{"n_layer": 10, "d_model": 224, "n_experts": 128, "experts_per_token": 6, "d_expert": 64, "d_shared_expert": 0, "activation": "squared_relu", "moe_layers": [1, 3, 5, 7, 9], "router_score": "sigmoid", "normalize_top_k": true, "routed_scale": 2.45, "balance_loss": 0.00383, "balance_bias": false, "init_std_router": 0.0358, "lr_router": 0.000472, "vocab_size": 16384, "norm": "rmsnorm", "norm_eps": 1e-06, "tie_embeddings": true, "optimizer": "muon_hyperball", "lr": 0.00859, "beta1": 0.95, "batch_tokens": [32768, 65536], "seq_len": 512, "train_tokens": 363900000, "steps": 8002, "dataset": "wikipedia_en"}
Below are experts of layer 5 (counted from 0) of a mixture-of-experts language model. Rows are named router (the router's row for the expert), up (a neuron's input weights, with its number), down (a neuron's output weights, with its number) and show model dimensions 0-111. Each number is 200 + 20 x the weight over its row's rms, rounded and kept within 0 to 999.
After each expert's rows: a language model's description of what the expert responds to. This comes from a sample of Wikipedia text that the model never trained on.

# expert 6
router,207,157,184,230,214,198,229,217,224,199,192,179,191,192,211,211,192,226,229,221,217,206,167,182,176,175,205,222,166,200,198,184,237,207,191,209,176,199,188,184,185,198,175,202,188,234,222,227,181,165,176,221,222,196,218,210,220,222,204,196,237,207,173,199,210,169,196,220,170,197,185,211,230,196,218,223,206,186,157,212,207,215,212,194,196,194,188,186,182,224,184,176,228,207,222,200,254,238,202,201,204,177,217,206,217,223,179,180,193,222,187,222
up4,199,202,190,223,203,190,206,202,180,185,181,192,165,184,198,174,159,216,220,179,198,206,200,204,187,177,172,207,200,199,205,208,230,210,183,204,161,185,211,190,166,241,196,224,191,229,223,203,214,159,195,239,214,186,187,204,230,248,204,192,215,205,221,210,232,233,196,228,186,171,167,209,234,151,206,195,194,184,217,212,179,187,203,175,191,206,222,172,193,195,184,210,164,224,154,181,207,170,201,221,210,178,183,188,247,204,242,201,196,186,188,190
down4,189,221,196,235,186,227,210,217,230,173,199,170,209,181,152,192,164,189,223,192,195,206,181,185,219,206,194,187,168,220,203,235,161,208,224,207,195,200,217,192,196,224,209,180,165,221,226,186,204,181,200,194,171,183,223,226,193,190,240,168,220,194,186,158,211,204,177,219,204,152,233,225,195,181,196,225,193,180,173,188,262,200,203,212,196,219,197,192,167,198,195,221,217,169,202,165,220,209,188,183,192,212,189,197,203,221,181,192,192,214,180,173
It responds to: Line breaks ending list items. Line breaks after list entries, infobox fields and table rows, where a new "- " item or "|" row follows; also opening quotes and brackets.

# expert 25
router,240,143,191,197,220,189,217,189,200,161,197,154,161,191,202,179,197,216,202,198,197,177,183,197,202,213,202,201,203,238,200,215,192,228,190,187,192,217,230,162,178,174,236,235,195,206,208,201,222,193,185,210,214,185,246,199,218,219,209,183,205,194,193,193,194,200,209,195,204,205,192,195,232,215,222,189,202,187,182,222,197,226,208,206,178,200,216,203,187,228,201,200,231,170,213,181,208,194,200,239,174,198,204,195,204,227,244,220,177,173,183,203
up0,192,225,234,198,206,169,207,152,193,177,185,215,224,214,208,176,207,171,202,200,210,234,187,206,219,174,198,198,170,204,190,215,219,172,207,161,207,196,191,182,182,178,200,180,210,234,180,179,215,214,204,217,173,193,181,234,187,173,224,222,196,189,203,156,153,190,199,198,195,184,197,203,215,222,179,229,211,207,184,230,192,224,205,179,197,213,215,207,194,216,225,178,180,190,183,187,196,211,215,175,201,214,211,172,187,200,224,195,203,203,228,186
down0,168,209,218,199,216,208,211,230,162,189,193,205,210,205,195,198,199,195,192,207,203,158,237,227,171,135,175,202,195,183,169,182,192,207,186,200,183,182,180,214,163,185,210,182,177,144,211,152,196,210,205,216,187,201,201,186,202,174,193,189,215,222,213,200,190,184,219,197,184,220,199,205,203,205,177,207,198,199,195,186,189,228,193,208,189,183,185,196,215,204,177,199,188,208,181,179,145,198,193,212,219,210,184,200,192,189,200,196,202,181,229,224
It responds to: Place-name continuations. Later pieces of city and place names in lists and sports rosters, such as Rush-den, Orange-burg, Los Angeles, Tokyo.

# expert 4
router,230,163,187,189,193,223,252,216,154,179,192,194,171,204,238,175,195,210,203,198,202,184,179,201,169,213,199,172,228,244,218,238,223,217,174,216,192,215,163,183,215,177,209,240,200,209,202,231,179,179,153,187,241,217,227,183,202,202,218,201,223,190,183,155,169,184,243,206,197,197,213,199,235,186,221,209,217,226,199,190,202,212,205,192,185,190,209,189,170,219,212,202,221,203,193,210,209,204,212,186,210,198,203,223,198,231,240,203,201,172,198,215
up4,209,203,221,224,219,220,218,198,208,211,212,175,177,192,213,214,192,224,182,198,194,189,182,184,186,189,183,211,216,214,217,237,230,232,203,228,182,178,174,211,223,229,164,197,220,163,233,205,177,207,196,235,208,213,199,202,208,173,220,209,157,191,224,187,187,189,170,170,218,166,216,216,230,203,221,197,192,221,196,187,179,229,212,151,193,213,193,176,206,216,201,214,165,197,181,208,208,218,182,166,217,199,222,181,207,221,202,197,226,244,208,222
down4,190,215,203,172,210,209,202,227,212,210,233,207,190,200,184,185,182,199,174,212,209,211,190,219,208,216,187,204,210,198,195,195,183,196,162,172,148,226,203,180,222,216,206,214,188,151,211,178,196,250,221,226,204,164,176,184,211,208,166,211,200,189,196,236,205,226,192,219,192,157,189,197,184,191,215,176,217,221,205,177,198,204,204,142,177,200,178,208,210,174,182,171,205,229,184,207,189,173,214,208,206,183,220,185,192,234,192,193,178,195,215,206
It responds to: Plural nouns as objects. Plural or abstract nouns ending a noun phrase after a verb, quantifier or preposition, such as people, references, jobs, columns.

# expert 53
router,221,168,186,198,185,206,227,195,210,189,182,168,165,182,210,208,192,220,195,180,211,186,154,217,183,196,192,191,210,208,198,180,179,211,190,220,188,211,201,163,184,200,189,223,207,205,212,219,205,157,152,208,234,249,220,213,183,193,181,196,194,179,168,181,200,181,213,189,202,188,172,195,232,191,237,181,210,216,178,193,180,184,188,209,198,220,208,200,168,253,237,161,234,200,236,212,208,236,195,184,229,195,202,197,222,250,200,193,204,179,215,200
up0,196,213,224,189,278,183,184,229,207,204,198,193,221,217,198,222,216,198,184,202,191,214,183,202,168,178,204,196,197,156,178,204,180,170,185,247,196,194,208,215,212,225,200,173,178,159,210,194,192,196,188,211,207,204,189,187,215,169,185,173,184,148,213,218,217,171,199,218,197,194,211,187,232,181,200,199,197,196,213,218,213,190,205,216,194,232,211,204,216,183,227,200,189,218,168,216,214,212,213,193,201,197,197,177,191,182,203,186,224,192,227,211
down0,200,239,216,178,206,192,197,202,218,202,195,203,213,184,211,157,198,195,215,208,185,169,212,182,200,186,235,207,200,170,171,191,166,170,202,202,181,198,238,208,189,177,190,182,219,190,226,173,157,198,193,205,176,212,200,181,195,180,212,205,204,200,181,185,216,203,165,214,204,215,218,158,207,218,212,190,246,217,174,219,216,179,190,199,169,202,215,197,214,171,209,170,196,196,225,194,198,200,204,163,198,215,196,224,199,192,227,150,206,200,167,179
It responds to: Song and film titles. Word pieces inside quoted song, album or film titles, often pop words or foreign-language words: "I Believe", Love Crazy, You, Baby.

# expert 60
router,237,172,167,219,198,224,241,240,206,203,202,194,173,231,220,219,198,201,230,219,192,191,162,166,169,215,180,201,202,203,202,208,229,205,193,200,188,193,185,177,208,194,204,218,199,197,228,215,199,196,192,200,202,217,198,199,178,204,206,184,219,205,171,174,186,196,216,189,198,213,175,192,234,195,220,217,203,213,170,221,208,189,196,237,201,186,197,201,179,220,200,163,206,202,252,145,233,217,181,219,202,171,221,189,188,241,217,205,196,223,182,223
up0,201,193,172,229,193,213,198,215,211,208,207,198,187,220,221,211,218,235,220,183,175,219,182,190,235,200,181,209,196,213,231,208,199,213,202,210,235,203,194,203,203,242,184,182,211,212,237,229,183,201,225,187,220,210,222,208,217,222,205,242,209,194,204,167,194,204,176,197,178,193,228,193,206,210,216,203,243,154,189,174,208,233,203,187,203,199,193,231,199,188,198,218,206,180,196,231,200,198,219,218,215,186,191,181,227,219,176,211,238,178,177,197
down0,226,211,235,194,209,229,208,198,247,198,227,237,196,183,174,204,239,178,237,255,184,186,185,225,212,200,174,206,194,202,237,200,201,189,212,202,192,173,213,237,191,199,200,181,171,225,185,193,193,218,207,196,212,159,222,197,216,226,188,194,216,219,174,214,187,182,215,173,216,213,209,196,203,208,193,197,192,207,178,202,220,202,224,191,197,186,186,196,197,220,208,202,225,198,206,247,212,198,235,178,200,190,141,201,198,158,199,208,188,168,224,228
It responds to: Row-ending table pipes. Final pipe and line break closing a table row in filmographies, sports results and election tables, before the next row begins.

# expert 62
router,220,186,183,218,186,186,235,202,194,186,207,174,200,190,194,217,186,214,219,239,196,204,180,208,181,207,229,195,201,224,188,188,219,237,199,229,194,172,199,201,206,230,171,207,162,208,219,200,174,164,206,206,214,202,205,193,221,219,216,201,221,172,173,180,218,181,187,231,158,198,181,199,226,185,200,223,180,200,167,213,220,203,201,190,189,231,195,168,158,228,233,188,198,207,204,206,223,235,223,222,199,190,227,201,187,237,227,204,206,179,202,220
up4,217,175,184,207,208,241,203,192,181,195,197,159,185,179,172,195,211,188,173,210,180,187,171,174,200,175,199,185,208,199,178,219,217,239,174,200,198,165,215,184,218,212,190,206,201,189,237,197,192,195,199,229,201,208,203,216,186,216,193,194,196,157,197,241,221,180,222,251,232,192,212,171,231,191,197,215,164,201,164,216,219,201,212,206,192,180,179,185,178,209,191,214,194,195,235,186,224,225,196,218,182,185,173,199,197,193,219,174,169,165,200,193
down4,197,231,220,193,195,171,179,193,196,211,160,193,209,168,216,183,189,200,227,241,183,199,216,174,187,204,196,220,194,196,210,201,127,220,194,186,207,185,220,208,197,230,203,205,198,230,191,197,195,162,239,186,177,206,201,182,239,249,197,198,194,192,206,230,195,223,179,204,177,181,212,193,154,204,214,213,214,196,184,220,215,243,217,213,233,227,177,210,202,205,189,227,183,215,204,179,229,174,229,184,185,195,188,168,243,207,184,191,211,191,226,211
It responds to: Opening brackets and quotes. Opening parenthesis, quote or bracket after a name or title, such as (born 1962), (pen.), (loan), and line starts.

# expert 14
router,244,151,227,195,213,199,248,209,216,180,195,149,188,219,191,193,201,237,233,230,221,187,163,204,197,202,219,213,193,196,196,192,202,195,174,205,216,221,185,192,204,175,205,212,182,174,199,204,174,175,178,224,216,222,216,231,197,197,193,204,191,217,181,193,190,185,178,197,217,227,199,181,239,178,204,182,215,206,169,226,216,200,203,198,196,203,215,185,175,217,223,175,229,193,224,207,258,219,191,234,187,203,231,195,164,214,196,156,204,190,192,223
up4,225,196,224,221,193,168,237,189,227,239,199,204,208,171,204,215,218,217,188,241,228,183,190,168,184,183,220,234,217,160,201,186,227,183,198,222,217,189,219,215,219,171,171,197,212,196,213,172,197,191,194,226,210,177,174,203,204,170,200,218,188,153,208,217,188,208,192,188,210,195,219,211,240,177,159,180,201,179,218,207,249,216,225,218,178,221,215,205,212,183,194,198,192,213,195,219,206,193,209,222,196,192,224,175,186,203,158,190,208,198,198,207
down4,197,212,194,183,198,200,194,177,187,169,200,204,212,203,211,173,226,194,232,183,211,170,178,203,206,203,204,163,214,184,194,175,193,204,193,188,167,197,196,202,233,208,206,184,224,206,178,218,212,211,189,164,223,203,185,229,208,196,141,210,195,195,174,193,204,179,192,208,168,175,238,207,235,213,185,239,210,215,207,229,223,208,162,244,176,208,188,161,216,197,180,231,181,190,224,201,233,190,197,213,191,180,180,175,202,191,187,204,217,217,199,212
It responds to: Surname endings, goal minutes. Final pieces of personal surnames (-ović, -sson, Khan, García) and minute numbers after scorer names in football match reports.

# expert 19
router,222,158,173,180,192,185,239,206,191,175,190,200,168,210,230,227,210,221,195,223,203,211,193,227,171,203,194,218,174,200,186,194,220,206,202,239,207,181,187,185,194,204,209,233,176,213,195,207,196,227,176,236,236,228,200,199,167,205,181,207,225,218,182,170,182,168,198,200,190,216,207,220,231,203,245,212,192,190,182,212,201,231,172,254,188,178,220,188,168,237,215,186,203,206,177,218,220,223,223,197,198,184,191,191,202,231,219,203,212,191,194,220
up0,209,241,227,209,175,190,186,219,220,170,194,189,173,241,199,204,206,169,213,228,205,177,210,198,189,212,184,190,208,206,192,206,220,198,202,179,226,194,188,200,200,230,190,196,172,186,198,210,197,194,179,236,234,163,157,168,187,214,157,179,186,155,239,208,204,192,205,201,216,172,175,192,214,197,190,230,242,182,203,216,203,146,205,183,260,193,170,192,181,181,207,184,206,192,199,187,186,214,192,185,250,214,178,180,187,233,184,209,208,179,193,190
down0,190,221,203,206,187,194,233,174,220,225,213,209,211,227,217,212,221,194,220,218,174,173,212,192,196,228,199,202,213,182,194,185,168,215,189,183,189,197,186,142,189,221,224,194,197,188,198,185,203,211,180,218,202,216,211,210,210,211,192,206,182,155,175,186,217,215,220,206,156,183,174,198,166,205,200,193,178,208,217,209,223,194,179,175,223,194,191,195,186,194,222,167,217,167,202,200,193,212,177,194,196,198,191,202,179,198,201,197,189,174,203,247
It responds to: Nouns after articles. Common nouns and noun endings right after a, an or the, often followed by of, such as member, idea, example, compilation.

# expert 24
router,203,163,181,190,223,207,217,209,178,195,218,196,187,228,207,207,225,199,212,221,180,198,174,214,201,232,170,181,195,200,173,201,234,190,190,213,208,221,207,177,157,201,184,205,170,209,237,205,207,186,221,191,227,220,201,184,188,224,208,209,215,206,177,187,168,192,202,186,200,219,200,213,222,196,216,187,219,190,187,179,170,219,205,240,213,209,220,178,167,222,237,212,217,198,223,201,205,185,207,178,190,186,214,191,232,219,208,173,195,191,206,213
up1,215,210,182,214,170,171,213,201,201,190,221,215,252,201,225,176,190,185,221,229,203,200,200,210,186,204,205,209,193,204,167,194,218,211,191,200,172,190,156,176,149,199,191,201,163,197,189,236,184,190,197,209,145,213,209,192,211,184,180,185,209,172,164,185,200,183,180,202,217,167,208,178,207,202,180,181,192,207,213,195,207,174,184,209,218,209,209,171,215,201,215,158,262,193,181,219,205,197,185,199,188,190,195,210,215,181,209,205,200,212,198,187
down1,207,247,200,204,221,179,227,210,195,178,189,233,179,184,241,220,191,183,200,186,219,181,231,183,200,213,191,185,230,225,161,194,203,194,176,206,202,217,211,199,223,201,190,178,204,197,174,175,187,207,179,175,192,190,207,214,222,216,206,226,201,219,174,225,172,197,167,196,188,222,165,211,198,228,154,176,213,192,175,189,182,207,247,184,183,173,212,206,187,198,189,193,180,222,159,196,179,168,229,234,166,200,202,165,203,190,224,194,227,200,218,198
It responds to: Main verbs after subjects. Finite verbs and auxiliaries right after a sentence subject, such as was, is, are, has, became, seems, lies.

# expert 12
router,221,164,204,199,203,196,237,230,195,176,212,153,160,173,215,236,200,217,203,223,217,205,186,218,214,210,169,194,187,189,204,201,232,210,170,231,185,209,182,167,196,204,215,250,175,197,210,211,214,191,187,226,221,199,224,155,175,231,217,192,220,186,160,180,176,159,213,225,203,190,210,209,223,170,197,194,184,197,184,201,205,184,203,214,196,187,207,193,157,219,220,199,210,190,194,205,216,214,198,189,165,188,217,191,185,228,220,196,198,210,215,218
up0,184,225,203,198,200,218,187,221,193,163,187,187,206,190,243,222,215,205,197,204,194,208,214,206,174,197,176,223,198,210,240,174,221,176,206,194,185,201,207,189,212,195,196,218,203,178,193,162,194,173,223,221,199,239,203,159,228,170,186,204,179,209,191,207,197,215,211,228,198,216,189,205,205,201,214,208,204,233,191,172,197,211,207,233,194,191,210,203,210,197,195,209,208,190,223,235,173,169,190,207,230,228,217,213,205,191,202,196,186,225,225,201
down0,217,210,203,182,185,234,173,204,183,174,213,173,215,193,204,205,204,220,200,215,208,184,191,205,185,188,242,184,236,179,200,209,220,189,190,187,221,208,156,202,217,226,194,158,231,236,196,173,235,218,214,190,166,168,215,230,192,196,206,223,179,204,195,265,193,223,209,169,180,174,208,210,197,200,205,213,168,190,210,233,193,209,189,194,217,185,180,226,190,217,207,180,197,218,200,217,196,177,208,208,199,185,228,237,207,199,197,163,203,218,204,215
It responds to: First word pieces after determiners. Opening fragments of a lowercase word split into pieces after the, a or 's, such as ch, tro, br, cle.

# expert 27
router,217,151,208,221,218,191,201,207,173,178,222,174,186,250,238,189,203,221,192,184,186,185,194,219,186,222,182,182,191,193,194,236,188,189,184,233,209,208,196,202,159,218,190,229,165,198,222,195,170,200,201,199,206,194,208,204,209,203,216,217,203,208,201,176,167,176,212,193,189,232,201,241,213,194,238,203,220,216,211,223,192,197,201,225,186,222,192,185,201,234,235,186,209,203,231,191,219,198,207,214,184,194,199,206,228,227,212,177,188,203,210,192
up0,181,195,225,210,193,194,210,210,217,190,237,230,186,185,176,193,199,181,202,183,192,214,209,211,181,186,230,218,197,169,196,205,185,168,201,197,207,202,177,161,217,178,181,214,220,207,198,214,193,201,201,204,234,206,207,216,187,210,191,244,235,223,197,186,221,240,205,177,212,237,178,173,207,180,216,184,268,213,190,231,216,207,179,213,214,161,175,200,192,212,236,187,223,146,207,199,231,169,228,184,183,219,233,202,194,169,191,186,226,196,192,231
down0,196,223,223,214,225,205,223,202,220,197,241,202,206,188,187,192,177,212,213,160,180,228,203,184,177,203,222,219,219,201,184,207,164,179,212,202,197,179,198,188,221,232,195,213,193,206,209,208,208,218,208,193,181,224,211,240,233,197,218,194,195,211,204,232,169,202,191,205,224,230,175,204,211,186,210,200,182,177,226,182,196,189,270,189,229,194,181,216,198,181,231,192,194,211,199,193,187,208,197,172,222,212,175,200,178,194,213,166,209,207,228,185
It responds to: Predicates after subject pronouns. Verbs and auxiliaries following he, she, they or who in biographical narrative, e.g. "he remained", "had been left", "he was producing".

# expert 52
router,245,169,213,176,212,190,224,217,185,202,183,176,168,215,212,212,206,205,205,178,227,174,153,212,176,207,178,181,167,205,226,204,224,216,178,220,219,201,199,200,207,211,223,219,199,182,203,169,193,191,191,196,256,210,216,194,201,225,182,219,212,196,192,191,181,170,241,243,179,184,181,204,224,198,184,201,223,229,149,227,203,158,182,211,200,222,215,188,186,226,207,203,178,211,203,188,232,210,207,199,206,168,211,203,175,205,221,221,201,192,181,210
up0,227,209,184,170,220,204,232,203,183,215,190,198,202,200,209,196,183,149,189,254,196,205,203,208,156,194,167,225,213,183,179,228,206,203,196,227,231,226,204,223,172,214,192,218,197,211,188,177,196,226,182,240,226,196,209,215,189,183,195,187,228,212,177,203,199,221,216,229,188,200,215,203,205,204,215,202,213,215,189,184,211,209,185,198,193,245,174,208,212,232,198,185,175,227,242,219,185,210,207,194,168,199,200,170,178,168,218,172,234,219,166,233
down0,180,237,214,198,193,184,199,172,171,199,250,222,223,254,208,216,194,218,192,171,191,194,212,182,180,203,204,180,193,231,224,191,166,216,188,155,176,239,185,191,247,199,187,204,184,217,222,212,208,183,191,245,202,206,195,211,221,204,202,173,187,159,178,176,161,213,178,189,197,193,195,177,207,212,190,223,188,185,188,216,191,217,160,134,212,191,180,210,191,185,209,191,220,207,182,190,199,164,189,190,209,205,197,200,218,204,208,196,218,179,252,201
It responds to: Possessed family and career nouns. Nouns and determiners after a possessive in biographies, such as Burke's wife, his partners, son, and the Spouse and Children fields.

# expert 58
router,226,152,189,184,218,211,256,229,223,172,185,151,154,190,195,212,173,210,209,204,223,186,177,209,185,214,175,188,208,190,202,202,189,191,201,231,207,192,174,185,176,211,239,210,177,196,230,200,181,181,180,211,205,212,239,179,193,201,222,211,198,215,200,182,197,181,197,210,183,200,211,185,234,210,218,174,210,219,183,202,187,188,177,221,184,227,212,195,176,237,232,193,240,165,229,216,234,220,184,199,171,208,226,210,208,221,238,188,202,187,176,207
up0,213,216,178,185,207,233,182,223,179,220,214,199,201,180,195,175,165,177,169,210,186,213,215,149,211,192,217,209,200,199,203,173,169,208,204,198,196,178,200,185,183,182,221,214,232,214,202,203,208,206,220,194,202,187,212,200,178,172,176,165,197,155,180,183,202,160,184,180,211,194,223,177,214,211,216,204,250,203,162,188,189,168,206,179,175,212,204,245,201,212,235,193,233,153,195,200,209,193,169,185,207,217,199,190,193,200,204,176,220,197,215,214
down0,167,213,184,252,206,215,218,208,205,187,200,191,194,202,188,175,195,207,206,231,213,207,253,202,213,217,197,193,210,191,192,203,158,201,231,189,208,185,207,200,211,229,246,209,213,209,195,180,182,178,204,188,183,169,222,212,185,196,218,193,251,208,186,175,199,181,196,194,206,200,233,195,185,206,229,179,207,180,176,182,174,148,210,194,155,214,183,247,219,177,190,222,190,217,174,189,170,229,207,185,170,195,167,198,201,165,208,204,166,201,191,208
It responds to: Award and competition names. Capitalized words inside titles of awards, leagues, festivals and championships, such as All-Star, Best, International, FIFA.

# expert 22
router,211,164,192,212,202,186,220,216,198,136,227,166,178,190,188,205,197,196,206,187,222,190,168,203,183,231,162,205,179,228,205,208,215,194,161,194,184,168,204,172,188,210,212,208,206,218,230,197,201,171,178,207,228,199,225,197,226,202,221,190,197,160,178,199,190,159,216,199,184,196,209,211,220,176,214,192,192,213,160,190,201,197,204,233,168,192,217,206,183,248,224,213,208,209,206,181,201,217,214,193,201,183,222,184,215,231,220,177,179,196,173,234
up0,170,214,207,196,186,209,200,155,189,200,219,181,176,196,205,182,188,180,209,177,174,221,229,197,203,197,164,224,164,221,183,180,181,185,208,227,189,181,240,192,220,161,221,185,223,209,210,214,216,225,171,197,185,214,207,203,177,170,203,194,157,187,169,193,173,207,199,189,210,184,228,194,213,182,185,182,186,214,205,223,200,185,165,203,201,203,196,213,206,210,164,192,195,212,216,195,211,171,183,223,194,202,190,191,195,180,236,220,177,162,194,199
down0,178,195,245,195,207,181,196,201,195,168,190,205,235,231,215,215,218,200,200,179,199,181,191,152,221,190,198,227,235,205,185,220,192,211,188,232,198,207,191,226,200,186,225,168,198,219,200,213,193,211,197,203,215,211,176,220,217,193,224,182,224,239,210,192,237,205,204,199,220,211,183,187,193,185,208,218,170,229,164,196,194,197,189,226,186,206,207,196,166,189,174,177,191,200,209,209,167,203,234,219,195,202,191,230,214,212,206,204,177,222,167,213
It responds to: Proper name beginnings. First capital letter or piece of a proper name, often after the or a table bar, such as San, São, H(iltingbury), YouGov.

# expert 23
router,263,169,178,210,191,205,228,224,174,195,217,181,185,206,227,186,200,206,197,190,176,165,188,175,188,189,208,192,194,203,203,186,217,212,183,204,196,220,206,193,201,216,217,228,215,221,192,187,198,201,167,187,226,220,196,202,208,209,199,212,229,187,153,188,163,158,214,178,185,206,213,187,253,185,202,237,188,176,187,211,219,185,212,208,165,188,223,212,173,227,227,192,207,193,217,181,219,193,195,212,200,218,218,196,184,217,217,191,192,190,185,217
up0,201,199,220,214,176,178,179,247,212,179,184,197,196,215,206,179,204,210,203,197,189,216,189,171,240,188,214,187,195,214,201,166,191,202,210,208,180,188,235,159,195,212,205,197,204,211,238,192,209,207,181,177,193,227,182,204,196,200,203,260,214,184,211,163,178,190,223,186,210,188,222,214,209,176,213,192,212,203,192,193,185,189,188,229,204,208,249,196,195,192,195,165,185,218,189,219,222,226,188,209,244,208,204,202,173,199,166,214,202,210,162,191
down0,210,181,183,192,209,221,188,214,196,199,173,193,213,186,216,189,203,168,157,194,193,195,210,211,215,193,214,226,217,198,184,193,195,203,180,244,178,182,230,209,215,186,254,237,210,219,167,178,192,178,201,228,198,201,175,230,207,191,202,216,233,222,185,202,184,198,212,188,174,174,201,193,195,170,204,200,221,203,209,189,210,205,189,227,210,201,184,203,230,212,188,181,238,184,250,225,207,179,205,207,197,217,205,198,227,229,173,215,218,228,184,204
It responds to: Nouns closing phrases. Abstract or place nouns and years ending a prepositional phrase, usually before a comma or period: in combination, in conflict, Europe, century, 1910.

# expert 38
router,228,164,199,219,182,191,245,255,206,189,192,161,192,196,196,203,207,216,212,221,188,174,183,190,205,195,211,203,200,223,192,191,209,183,210,216,212,222,175,178,188,171,206,205,175,183,201,212,189,147,184,216,211,214,219,207,192,189,204,209,207,216,186,160,192,197,212,192,220,208,196,176,240,181,213,182,211,221,183,212,191,183,193,202,174,180,225,187,192,199,202,170,236,201,199,179,201,223,199,211,198,158,235,193,186,219,197,161,229,180,192,229
up0,200,178,188,188,218,190,192,199,187,193,197,196,146,220,183,186,182,178,211,193,169,191,187,152,213,213,201,227,192,222,164,197,204,213,230,183,216,186,207,193,168,185,223,207,203,191,164,217,206,213,202,205,177,208,181,232,178,176,174,196,191,223,181,197,145,208,193,222,157,218,209,180,210,238,221,205,228,222,190,206,206,226,190,178,179,181,231,201,187,171,187,176,182,219,211,187,156,207,209,199,172,186,193,233,203,189,166,202,181,172,253,171
down0,212,187,224,195,203,202,209,180,235,216,203,200,193,194,211,228,205,216,201,214,192,178,188,243,195,180,238,213,225,218,191,219,187,196,207,180,225,215,178,228,190,168,205,191,219,201,183,203,183,212,181,206,191,212,166,216,195,194,214,220,225,216,207,175,195,174,195,194,198,212,189,203,170,199,174,212,170,196,186,186,211,217,230,208,204,175,187,241,227,216,171,195,162,231,200,199,175,195,179,188,199,196,228,191,199,182,162,197,204,187,200,213
It responds to: Name beginnings. Initial capital or first pieces of personal names, especially surnames after a first name in sports rosters: Wal-ton, P-eralta, Hed-rick.

# expert 49
router,207,160,202,210,224,169,201,215,183,177,237,181,153,196,206,190,204,236,216,204,208,164,180,214,186,210,223,204,192,221,207,223,210,180,194,227,205,202,205,199,216,179,221,241,196,212,214,199,220,146,179,200,247,233,202,222,197,183,198,179,192,219,177,190,182,200,215,203,191,175,203,203,250,207,211,163,182,198,203,203,193,199,209,224,192,195,174,208,182,223,220,203,206,174,223,174,199,204,194,222,199,157,206,187,205,225,249,181,226,220,194,202
up0,210,186,182,212,181,204,185,154,218,196,222,219,182,256,187,214,182,236,192,210,211,218,192,196,228,182,226,216,200,199,215,168,197,216,150,194,182,200,169,224,185,189,177,159,183,240,177,195,216,230,161,185,234,168,217,180,183,175,198,208,222,205,176,207,181,191,200,201,222,179,158,203,233,229,219,174,218,224,197,186,204,201,185,225,206,174,191,208,176,192,214,189,168,207,192,192,172,186,192,170,194,168,171,177,198,208,183,198,220,218,167,210
down0,221,201,180,196,197,186,246,171,201,197,224,220,203,186,201,169,233,247,202,205,200,184,176,178,214,192,201,211,205,230,172,201,196,208,180,210,199,193,203,143,168,198,192,213,212,219,222,184,186,244,241,218,207,204,207,193,185,172,216,214,194,176,227,156,223,203,234,189,237,186,157,220,220,219,206,179,245,192,185,183,207,208,235,204,193,226,170,231,210,208,188,214,218,218,184,166,185,217,214,169,219,190,223,211,187,168,193,227,192,212,167,195
It responds to: Definitional is, infobox dashes. The verb is or was in opening definitions and list dashes or equals signs in infoboxes and taxonomy, such as Gina Ferranti is.

# expert 0
router,218,182,183,218,183,210,230,195,187,183,234,166,163,216,202,201,199,211,216,206,212,173,178,174,163,235,197,199,195,224,193,188,229,208,189,184,188,222,172,209,178,190,239,197,179,199,223,213,204,187,184,226,217,249,181,207,206,215,163,192,212,196,201,162,170,211,187,203,228,179,182,205,235,197,212,201,178,196,203,191,183,218,214,215,196,180,212,191,164,231,246,188,185,214,197,176,230,239,218,206,200,190,203,191,187,210,198,192,201,222,157,206
up0,220,203,203,219,214,248,232,195,167,195,196,198,209,194,230,213,196,233,208,190,199,228,232,209,212,198,196,198,208,207,195,156,186,221,187,178,178,206,208,201,228,190,223,192,190,165,197,202,188,155,206,228,198,256,217,209,172,204,209,146,196,190,226,206,162,181,229,182,176,181,195,213,216,200,231,195,204,229,205,195,162,230,166,220,197,183,199,191,187,208,211,165,209,212,174,214,215,178,232,193,204,204,180,181,179,188,184,233,198,242,194,209
down0,233,211,169,215,201,209,187,176,167,177,181,210,224,192,163,211,206,231,217,203,183,180,198,184,234,176,191,191,202,190,257,210,205,208,193,195,198,179,245,199,219,181,212,208,170,186,206,171,214,221,204,201,178,204,213,192,191,209,251,193,199,151,209,203,187,184,218,208,245,242,144,171,184,211,200,218,209,197,190,194,177,234,181,221,178,211,213,214,205,211,182,222,186,180,197,212,197,195,234,165,185,185,191,213,191,184,188,208,205,181,206,228
It responds to: Participles and quantifier heads. Past participles after was/is (located, known, used, designed) and words like one, each, due; also heading == marks and closing quotes.

# expert 40
router,232,156,177,180,182,213,222,207,200,205,204,192,193,198,232,178,212,229,204,198,229,165,183,190,182,207,198,174,220,234,196,202,233,201,189,230,201,193,175,176,198,180,198,222,210,217,182,202,154,178,178,214,222,232,225,204,215,197,214,217,238,155,169,162,170,186,201,191,195,185,222,210,248,190,208,205,207,224,191,209,199,217,206,200,202,196,195,212,159,231,217,174,219,196,228,202,233,185,214,213,196,200,197,212,197,208,218,188,204,200,187,222
up0,205,197,176,195,209,186,193,225,193,170,263,200,178,202,181,195,182,205,219,201,193,186,246,189,192,190,217,223,158,244,186,207,178,207,213,193,236,201,195,217,196,204,182,182,197,198,212,168,196,181,193,193,198,195,202,192,187,189,229,190,189,190,180,180,204,196,246,195,178,198,204,186,181,225,236,212,171,179,203,240,201,214,222,191,200,208,190,201,185,179,206,177,210,194,225,194,209,199,197,204,189,175,167,213,195,209,210,180,182,185,209,230
down0,206,200,205,260,201,202,212,187,219,189,227,189,172,208,219,219,230,215,207,173,215,233,166,198,179,185,207,205,214,235,199,219,214,205,225,187,182,194,198,197,204,213,219,172,201,217,206,188,190,176,226,210,170,220,211,172,203,194,247,207,214,186,179,199,176,174,201,225,165,193,201,178,194,196,205,161,215,211,195,184,223,215,191,215,197,191,211,204,179,229,203,218,170,199,195,205,169,215,209,231,178,191,234,208,208,229,217,179,173,167,217,229
It responds to: Nouns in institution names. Plural or abstract nouns ending a phrase, especially in academic or government names, such as Studies, Sciences, Industries, services.